From a checkpoint of a small mixture-of-experts model trained on Wikipedia: 73.6M parameters.
Below are experts of layer 9 (counted from 0) of a mixture-of-experts language model. Rows are named router (the router's row for the expert), down (a neuron's output weights, with its number) and show model dimensions 0-127. Each number is 200 + 20 x the weight over its row's rms, rounded and kept within 0 to 999.
After each expert's rows: a language model's description of what the expert responds to. This comes from a sample of Wikipedia text that the model never trained on.

# expert 61
router,203,229,221,242,241,167,200,204,194,223,180,240,222,183,213,215,174,228,181,221,209,216,199,177,203,181,176,195,190,173,198,199,207,187,195,223,206,177,189,214,217,202,218,221,228,210,194,186,197,230,216,209,173,150,181,221,176,180,226,208,204,191,192,221,190,180,252,210,238,157,221,220,177,216,189,149,215,225,207,183,210,205,222,172,183,173,190,192,155,220,203,201,203,212,189,223,207,193,171,226,156,180,182,181,190,215,172,257,192,221,190,222,197,195,212,209,163,208,210,227,183,152,219,191,199,218,210,192
down0,223,213,209,221,200,198,181,157,214,187,210,235,238,196,181,194,213,218,222,201,235,196,208,207,191,195,194,188,222,179,177,155,224,194,183,238,206,195,185,146,176,209,197,204,174,154,250,211,189,238,208,190,226,211,188,211,170,174,187,197,197,208,218,214,159,206,188,208,198,225,199,191,218,212,198,197,217,199,195,203,221,226,190,214,184,205,177,179,213,241,188,193,227,196,213,213,210,179,193,214,198,186,202,195,176,199,196,188,199,209,192,206,194,217,155,165,208,192,200,171,202,234,204,178,146,185,196,201
What it handles: Infobox field labels

# expert 52
router,199,220,227,193,175,227,203,179,182,214,239,202,220,192,161,210,235,192,178,205,184,183,186,227,226,176,177,198,215,202,201,170,171,207,269,180,239,204,187,220,229,203,185,207,204,202,224,203,199,188,238,198,181,179,198,195,163,212,206,226,207,227,180,218,195,190,207,190,189,206,163,230,208,209,174,188,179,202,147,191,194,204,203,182,202,209,191,226,203,186,204,199,212,211,192,197,184,202,158,189,158,206,198,198,205,189,195,195,168,223,177,202,213,201,182,188,199,193,195,187,203,197,180,162,194,165,168,198
down0,186,171,201,212,169,215,178,223,180,233,210,186,197,250,200,210,229,173,196,215,206,190,173,215,158,201,206,172,196,214,186,207,213,164,226,188,209,236,200,209,176,211,172,216,190,197,193,188,206,237,194,193,197,189,189,199,223,222,220,232,211,254,200,227,202,223,192,192,184,194,187,220,198,188,227,210,192,220,225,185,196,227,185,190,216,198,209,170,204,196,206,172,225,223,198,232,212,202,200,201,181,194,205,194,188,198,203,202,222,230,187,138,170,164,204,199,207,198,233,198,226,194,200,209,182,203,175,202
What it handles: Foreign name letters

# expert 35
router,188,203,191,194,214,192,219,216,170,169,204,191,231,219,193,197,211,159,221,236,216,196,210,194,229,205,178,217,209,237,227,202,214,143,220,217,166,210,156,210,224,215,206,212,174,219,213,225,230,209,203,168,211,224,201,199,216,207,196,177,218,179,197,218,180,221,222,196,178,206,189,188,179,184,202,210,183,197,218,219,174,207,209,225,195,172,192,192,202,184,170,179,200,184,196,205,194,247,198,181,175,231,144,201,173,187,180,193,209,214,175,175,177,206,231,216,184,212,201,177,236,189,232,191,210,228,214,192
down0,197,216,200,198,181,206,191,209,197,214,162,234,206,232,212,204,178,199,237,195,200,213,220,234,168,187,218,187,214,183,203,194,196,172,213,231,209,228,239,184,193,190,183,212,193,224,196,215,222,201,199,144,175,229,179,175,209,204,203,226,216,211,220,204,190,208,219,177,178,200,207,201,198,209,215,215,213,192,208,197,198,160,226,199,180,187,232,193,213,201,204,216,194,201,204,219,220,186,197,250,221,211,173,208,204,213,207,213,222,215,195,197,203,217,190,198,215,213,175,225,212,198,216,212,199,201,230,233
What it handles: Personal surnames

# expert 45
router,139,204,200,180,184,190,200,213,209,186,212,184,212,225,236,205,185,215,205,210,187,228,194,184,215,193,186,223,218,233,219,203,223,251,207,175,180,189,202,201,227,182,204,206,209,234,171,189,211,207,199,227,185,204,181,181,241,187,179,189,167,194,172,186,198,244,190,192,193,182,175,237,196,199,178,210,208,183,162,174,231,213,204,225,215,159,201,238,207,226,169,204,220,207,213,201,199,196,180,218,210,178,215,178,192,219,185,212,179,185,158,226,212,223,185,196,203,179,186,202,191,194,223,194,198,208,191,203
down0,193,192,181,203,208,205,222,175,196,208,152,195,173,190,230,183,191,168,211,219,199,187,200,204,218,188,196,185,175,187,186,191,180,193,212,205,215,208,211,191,198,212,207,194,184,229,184,182,179,187,161,198,199,194,246,187,158,220,197,178,184,200,190,191,177,182,179,189,207,183,186,236,224,196,207,183,198,179,190,203,192,197,180,182,225,211,224,223,163,208,179,205,191,246,196,223,215,196,170,171,155,184,216,222,175,195,167,182,201,191,182,186,200,187,213,177,198,202,166,230,205,192,223,173,210,210,199,189
What it handles: Section heading words

# expert 3
router,194,233,205,249,201,175,184,199,167,215,224,178,208,210,248,226,221,235,196,167,175,215,223,195,155,192,214,214,222,190,179,207,212,236,183,208,208,200,232,175,214,212,160,205,165,214,216,220,192,245,189,205,190,245,198,172,175,193,211,200,199,193,203,175,205,238,180,182,223,205,197,173,168,232,181,187,231,201,187,208,205,204,204,231,187,213,197,218,189,197,200,185,170,208,174,223,198,195,210,172,179,195,204,209,164,189,176,178,183,190,217,212,205,176,186,228,194,211,205,190,221,212,192,195,196,192,209,200
down0,193,189,198,186,219,196,212,174,221,205,219,217,202,154,191,195,229,178,178,217,160,210,227,224,209,189,189,201,207,204,171,171,236,191,212,189,180,187,196,211,160,188,182,241,192,205,201,245,191,192,203,226,220,198,219,224,215,198,205,210,200,200,174,200,201,186,214,229,204,191,199,175,193,209,208,204,196,219,229,173,197,193,189,197,249,178,188,165,196,218,220,173,175,191,198,195,190,221,209,198,191,205,168,231,181,228,210,179,195,187,218,170,180,195,189,201,219,184,201,177,224,203,173,170,213,184,213,193
What it handles: Song and album titles

# expert 41
router,200,189,208,179,168,181,225,192,220,197,224,197,230,168,195,199,228,202,214,229,239,179,217,206,223,214,205,191,186,190,220,192,221,196,188,190,208,211,181,189,187,234,211,210,201,176,191,177,169,223,208,215,214,224,203,204,231,238,187,204,178,217,217,228,202,229,228,201,183,204,205,172,244,194,163,223,202,213,234,216,219,213,239,210,197,237,181,183,198,173,200,213,179,178,181,192,229,192,239,173,188,218,177,199,200,217,187,194,209,179,211,194,195,204,220,205,199,235,211,220,190,183,159,210,209,216,172,196
down0,176,216,218,199,142,209,163,172,173,174,207,205,160,180,188,208,204,197,201,166,179,163,191,193,178,231,211,213,192,238,184,230,176,244,184,186,218,171,190,201,192,180,201,202,210,213,216,214,227,197,210,216,171,192,167,195,162,184,214,209,178,202,245,216,193,214,201,187,186,200,236,202,177,192,183,216,208,203,182,231,214,207,208,186,171,192,181,225,189,232,209,196,233,186,227,213,193,197,227,223,176,210,189,183,179,189,175,219,202,199,194,211,224,171,199,188,196,185,197,206,205,171,223,212,195,204,189,221
What it handles: Sports competitions and teams